Weights of a small mixture-of-experts language model, trained from scratch on English Wikipedia: 8 layers, 840M tokens.
Below are experts of layer 3 (counted from 0) of a mixture-of-experts language model. Rows are named gate (a neuron's input weights, with its number), up (a neuron's input weights, with its number) and show model dimensions 0-255. Each number is 500 + 40 x the weight over its row's rms, rounded and kept within 0 to 999. Numbers have three digits each.
Before each expert's rows: a language model's description of what the expert responds to. This comes from a sample of Wikipedia text that the model never trained on.

# expert 37
It responds to: Years and seasons. Years, season spans and words like season, career, debut in sports and infobox text, e.g. 2024–25, (2020), (Gls).
gate0:529501564554543508468506446523518492546504572481499451462499521505492463488452497483463547467527460461545508458495539538527504463525495509473493499476550485449574471490544507501478481454511521533540485425590508412548508545537436492516523504528488441374442513500449557546564428484481414454477491478486583483484486434516506476526569493467554523507546537505543556520527502494521463655465514513524445546481442433465421475554534496510535474582518458518495470507485584479491522521616485501499470498555428560503561500448516486504543504490439503498523472412500520494447584531490532541507467492469524460460529481493510450549536472509468551491539459509489490439509492475502473503461553545437534505442476515596458482501489478471503565561461511552498553456485591481532551484514519
up0:537507519532563512455540483495522466495535538473455512472425557486478493393478543531517509466506494503607377469494521503540478462527463563460501530530543492498478432524504492444522453477512536507466466486553508421577506538473487425449491544453499440461573489510498526490495438493504537483432487394458528528532520556517538568466535430517482477569478532537459524454469404457510505527479477473491395515488459487498544554509525456473439484565472538507544476453551490508479509533538498558528465523530394514513479490473491468440449501423451489538494584436453492489526493530440461529515476564440512489481505538459531571542455560478436548554507530524532483479534426516515474516512552492465452506492468530530542512464498554508503549464502541519492558417428574469537495488473527
gate1:497459495519497515423518555458506531566528487477538507494502464458479461502446556465414506489522507486455442543494544484578505510494441517553471504512578487463503527494610430504429485507383511477530488509517457436441445598525536451541545433537466480491474495460456506468459429455475497496560554463437484504433484446500547486493503490468498477551539444481502553549439518548497537535498502529412537493454527517514515540430494472501458484512526566493485487511476562563495544451513398531482493490433472481451492472464484465473530521505467522510484571484571474535494555506511574526559535479495530554563544445486479505490510584465533555499488418381469517486490500505509484546560547527472489489483509501563471440509455569505481468512459487610478525422491521487451509477473546
up1:508449556520537502520520493467515576497520559468532542500511551435506499458465568449485509480501495442519513531563577494535569504471503511556448520450566520522521638493494477550485578621471522470485506503540530480493511522439498531514520433581469530515466525470500503490491484505574460466490464530509433472466491495520528504510506472471542517476511524488475523451454563459451509445481478422439457474485490473480612474510506471445494475522519478597526485601479474487474526477468462555471457494580468459482537460482545511524431579537442498482548523531487507483525478459475444532476577559496562534423484481494526516515439444534431523501455539506525555515500509539536548465456584400521525512473444486518439554527457536471495440503519535540533520427552462492448514559482460
gate2:500493510541616507474456492497488523521541556504546518462455542482477505493477518536462522474486507538538539519539594499483530446520487520501491475501568547527517434501530521509561447510471512468519427551516474568594550528491441486451488513512481505478511476478453417480501511487496529487497509445514478397553541498544602501501556507456489452546544432504486541563498481442493521388522515441534500453530452500590469538482503433480528451541510504547516460514488469458460490525450482549501480555459454404506519501503487497485394538479477511501531414439508466534499472486495494524445525542473507499491513557450547560503424423505479554505527579544507520454536583504479524571501526435504484432555493509509498444529468497437548412494491531596508493445501475496573495599502505
up2:481510528558521518527573479542539540513577492467528499447523558395482519484465491519505464472520490516510526438454576509517525506445482511530477461555514471509470457573526512518445437500508549495511494468543522552593513507506429442503498444490480479450521486507537493542555525505509468580452513474576592481504574467511502483502449512427508505514469445497489464549509479535493495479478509505503487532499487582478484515441529540575563522511485456505454509515468459491510470441547467528509532474530506531488468471513474455458531460530444457508537380515510467520480497540544553464561496539474541427484479466438546452523514449497463507433516529622464457509497426396457539539493535600510468516485575468480475538459537458425470561575429541482445481443539494525506582577491480
gate3:493488484544566518505554472514516508464566465506481499488533503526499522472616473458514525483570466501444526548475491522524518530516564535469536495475500449451483513488562538535508524518495499445547482481567510464541505467512456444557563483421519492536501499523549480530458518569479484439465523568559496483525570482402470523502551526439567504528460541463515550529480544446470564505520546540438527524482570591558532503537428507625567502452401555494490464598489491526522536514513481522465507511513563457477494491474507455494518592462479452467531482541450518473558562506500591509514518434543447486520557427484524491552483510514519498460520462464448517453498454492477504478444514433486474478452476542531502512520498483488448445499413531484576517471482516595546506568546548
up3:492459446471425507436526516546498506545562531572424471430525462478531489573568538539478449522496535548484501526547488521533491511371502454558438453514477594458569540535499470513428565479516572448458515525521464498583464528500549508490470473533494516466474539521595538499524457494538442588476514494466536560516488497508492495399507526499495494515473466508582566510454513544544442486483535455478519481566557540529503468538536463564532466500470431550496502482520484506491561490546459555520480534572565447556512488527529456490497509546478519505482531519446562436451485521503490524559493484527542574442527424532520509469528498532397506447516496462539530501508545442531536507497515472507489510494473457567480466585458493406516488517470453475452512467464554502537492455521462
gate4:531450434513491482595461573488515498531510465535543476525623461459459552481469515501511570524390514499505527516552490449530525446565419539594581517535521552524510476482518499528468508579493570452492512532559517494503502427491449488461495434494501467469501494524523503533481545516494491542518523530511527564513522482503488428521443523469461580483458468507472463443499515434473524519544527456478572502458499535529455503492417518533497539546493498526484548438461506481496472530470523503499453557474430430503496428522489508430445509519425536506511483491627482404508656537528451534451495530504569488450509522506499519544427554510540532461509547537541493459480501467466504531479490552510507527544519523550492519527513511533531522593469507449420477497497511506484498465508545
up4:450551577506528461455551521470474508532502565543485470506431545467551500486503510430470479482488523499440497520496503465535501501553486534470508494460519559513427494533461500430494447484514473433491503533461549578503501554478620560548480554495546553449474493506489519500506502486532549537459539514492508556597534519500554558534512494521453525500443517556465448469510434589556521411542449513457525491500488542530526502451502524451452495494520493475553495523524471478481462497521414569434549503424470509450515567497473467431517531450496501499488425511486504495498479486490490469565561477525494547535505569451521425531493427530393504564531524470489428569496588526492496494495430563468540417553495532455448498475502567489533456507544488570448543491521497464596540479529484
gate5:509486517483482488492512540482527455469491549516506455515459512400449494555479575533464527516445509421489495510525496475509478527490448487501464541446550499538502428535480502517531455454533480526459493467528495504516481482472500623495494490522508474609479503499480529496535448484580514531407494430457550486570492551500501502473413553547509437462480503533478518440416514591448486495500513433450471510473490445502549598526530475562439519480484492444473493393424512436545507498463504481440493523538516517530437500513527493521558523500501548496543571486482562472538456526409483484496494477480535487498466495424550452522562482513514524430483426466517536564463488487484480494536535487499450524418444473439598510504534461571506541431545462442437527522533507436439451478498515
up5:492475476487434492402525528528420465547462496519469418540530435511625502527431539486517453502484497473539431525450526483526531484531472522577557492509455460411505483525504541478471507546498474507445469507497443518460447454493505523510519455539555487507538470508583514531479406548475513502515485498429553501497452525486511398515542524467531475519489467502449422564516491560508520521527541511477517448520507489499472432423457573529488502505491493506488531513411527476544473575598474503514472459525522516544563542464571419550508522509543545443484480499512535537508583492516525520474453537580514550534487530527484455488531547477526540535574523534491485521524497502460509534565426478421515442476496508472483406562435464542516474454531475473475474492421436570526484538489514
gate6:461490505429545497554374523465479519490438455493538533539408524529523471486446493476489435459465517525568542497524531459493548486540466499540547477514502457547570539486498601483542495490514546505426583569511480525471486471475447524520481497526502496498499527481498494452492533507423596512521460553585419507457406433490533434475540494495507439480499527492564486499539468412494546458550557520561473493515442521545461435523479433453503507488572528584496530445447462512478528471431525534516494481572496465482500461440489518551530476526506482551520460481538609524532504489514497539490495440454522491435539449484497571563445491455490493486512490559448456543504474516460481544511487554474515477499484538522459518513525474502521444446652518506489487473500496514476451529502471
up6:501458450556391547486504559481502447417521519507485469527472411510517478564497486555493475537474485473419543497469568476590504465483415471418556576428512500488442446496475479512487460500487446462454471572514468499529491508525448537548501445425478585523492546498459501434521484525477553439511514481459466539427603507448495532436518492527412416551545453501504575504474496553558455488566549524526536476485491447465517475583487432428468458516454483520526499399476542501495516562513440503489523519447479442501511538527539481504485485557493545423493538486514487508502486490520486527525477481506484438461475481481512575457492478496480506494480525444460490502483505575472501465547488482465565398498447477490495522530495474477501422500522508509460461497456549445506503413490481
gate7:491505480520507526506494501522465495478502517435516520511470463567456453530538486506406450482487473508576539476537494515466602537541513486504474485492468553589472505557494546476542483482498516420477455558531592501560483572513535543548441488537442504514515497471515635484494489404453480528505557530480443499511540490517489456569536502502442494552496426492447518450546542561562484474396582539487502494434465500545528506502523492485458417446531497442572439497575423517500506502511470517475563482582460458460476493531499537493456473537471532511488539531507448467546508476487481517548550560461584538475521533489471474491432521494504470479437491470532467496499456513523500521537474473515511454575453587448469517509499494543497472567587544513410517529505504499496423505516437
up7:452476524488546579539506465577495499490516464502567518493556541481466458516513557534473486461490477456438561423489547507479569470468442368484467475550463495492521552481477466468491523518445510552526537511448525543523511505464565492540474550545420532508612521501477570528531458479454412437556484511458482440515510545448459481510447473566477473510502436470561497462510523563468451472452481514484486477443509493582486497514528561491523587500480537413490497531538516428467470482554557475482460477522484502462511445533471545565515518476508541460508539521500519454499491522510565565519554553491477484482459542494482473492481432449488537490436509414471421501440629507494477468491525514532579497438446521500489486490550461430465491487440478511504563460517474565470517478523487
gate8:500473524499438504495497445525488566484513538544573499508474543443538453483489530520443484498493476443492517413496528475524570527446457541530514520486544492440497522508524497536461447541509460521597491533462521488568456540518552452495517415438483479405460465442569466497505520454451505530465524542570529452521521529448614516483411516416513579511533533504462499486457455429463460463480576483410544488498518544539528515506510498552527526518455533456487476542444460465462569487440536531470511483563489553486512482452495417492478509548465501505536547560509453508511480497425390555478451492458505542461506452566514515468532451484535541546519466477493495513499412551435528511483550484519420525544596519478523460484468511471496473489489586436552498465486546501507494530501530
up8:559519427536471529584506501550489540575498469513493498523551460459552499491519551481530420477501576456547458488521495432426588482502512477471571540456571495443547500542495520539549491458497444528486474508483539557469467568548540503514451431550531537517431562415541540518590513462466457531495512480597522524532469573495512573487509458426492533476503484452510491430462489481436494449456556474433573488450451480552487522456539473475511481567503449576535527472530455550452519496498516450501515462518494515522458483472499534466463506497474400485500516537543439455434478492557406518490453513533482537507542529527475502463548512533482500496488472568485525422498406463454541505463525530510469512485540561516554430504528463490504481437481503497545488489499487518429533446459550
gate9:506456548524570480430457459528548495533447467502483498497453553475511539517524473533457514476401490435583419466440500475522505507508519445512480533518464518503377502554451486421630556476525544477469459462452505452512547461508507553497503543459510481545531525459508475493540508502509474553497520490481462491506503567583517496573501559584497505528516496510561521493492467453533505542563578470452476511480526515458564513409509498462481525542470479545553461480486459562473488467472562573490482475483473448485486376508491508470481532478486532488494618478534566519454485511573462536483500552460433531499521583427478551484474496521430529490558553460451495522547479481467438546490466444466472473530482541552511502549482438512506497459551486504542486489478435515502484579498520
up9:539467442451503515471510447491521519477478418510463529499489535412589564529447578560529443519490495480545474505516508546460549472443516472453519494528521494438491455491505508477505515499541536503537494479395455447461562466469539588463507538536518438534529515519416529521497482474515454504447466508450433431501565472554458555506472505504614533478459510529515618548565421445485469545503484449459494444480571487498553488446452457577548533559464478489522433514499501489533502540482420557504453561463533500541468419494500473464500522494502543527497532502494516534451500465527515503414457525484561493462510594390466511442511518527480435491551498517539502497563491465523483551525516461440557472537514485525445449510491458466474476516487426498514484480535495558533486528472487
gate10:516495473435531555378481426487481477545528482494447513416536495525556502478526469540519501475490490504560509460481489463532532505464501519549521507512488496501507584541519539491400480500504516463442456435505480447455509484507462446502534535470491454507525464492527538577514486468418555468430506516549556498524494544571443480530547507494481488467489458565508517487561537531490457486491521530522482570540437485490485454541559464491476550573461494450528496447477478528418489454375527485510508486549495553544522464436552476492547515415560565460454494447529510412497497485484509413452470501486485432503475424494530471490511514521535544535524570476539472422437427529519519508475565472480522494499542574464575495464504447578574450436547526485494533521510520512511496592552478
up10:513553485477461427548524511533455566517453483537453519528474426493475497473542538508491519581604535491475413526495489493488496503496534534487523539446533473521530502510492560510497515446435437497554556502578536486548520484503519485501494485534470455561480496476540554506487509410445495539476486575518463495531568498598505584447553435488516488436467523472497482481458504548555443484479586509481502508525527519527559493486568474526547514466422444509550522493452531537531547511471558554507589574467470443523495523497553527495477520449486525428483485472488499513491447440524484551577464535510465532474516501444495484466547494475500470532541492513537513430473502496538532429577561416596479575535577471525509573410479538453543475469532438444512501459510510471544537559472509
gate11:458531457431507467483520443514453522509537447502474531505522521422474589436531508531483515525577572505505511485459525503486531514544516535492483486542449501528404412525515512492466511487530521579539519468498505513459500538495616532498470528494520500473552508400503445468515493514479543593567524520494549462553461494536417530524530511531513515544480441468462438484512499504490539445537473476491492414469524563440582532442466554624487532482484495470499494561487485518397455500533501520523436528449478536530497512477455521507439516446505505477527514521532491501503517573460480571490464487526520567514495577532522521530579489455446489599466464492506488450465458446488612518495439471556552484528487474527460561476536435513458549456409513509508452463482495534502439496502509
up11:474592470546566499579563492500447443513484492469560494459501481555502515463568430487497506434598508523548563519497521558582470459474477501457555527491437562519478532481487527533500458517479502478523482440516533459494484568507528490424565475499469467492574550517452513508552548513547522497498536524436421507490569483471555525515514442440537494465506431461469516482478559439449466481506447513517466444448542568448613498526467502521485505561547532436504528517520451530512524601424542492512508483558572523491450441520404529490472503517541481478489476533522431499498493488544512472489500526498485465480468418500495503544542517475520496549474477559493451551513497469562524550474560470538450488514502546549467495461508486441441557512507545531507580527489516490460371510530469
gate12:520510483539471523514443532583477507544452520595435535482475472567441469489533456483506487501492504467488514464483471518504503474519475511447527505441481509473472460477471514491497434464463528549452509485534488476485542403489581465463601442464507568482501510539482459500553484539435457497488509458513570534492439501489507445490480628495553480507469510443483467405490500470517510484520472536502540582471486500480499460518514467501587494500535535474477468546465450541601484528440544561532463496502421455583486505506541537455536514490547480502501503469529496539472482536492465475540479575464561518535506442505499477497438529521488443482546482452396506454456580470517508567480379523492467505498571446545427479472543578432542498524503561612496493514469525518491570493521506
up12:512559477480486491525465580516431513524456514522532479416520505448480518502560491508521509518430418509539482527477499528513451485489545523542523541571456514493429473489498553504494545541488513536463529508433544507420519497537525476500484520459487522408514508511433487519526506518522427449525496457489489465548475488527515535468470497495434529500534454436492480444508480505473542509548396495517464450474510505534533553536515508477498580447477540532490500489560510515512422508545504459545466503547499460478450445507453586487478513469530494473445419428396550480463538536471485449425565569464459523399520444520498560505512478573499581500421537530442463481457474518458486585453571434523530442486493512536523479541491484536516556497491563515500492459450426432488525372476490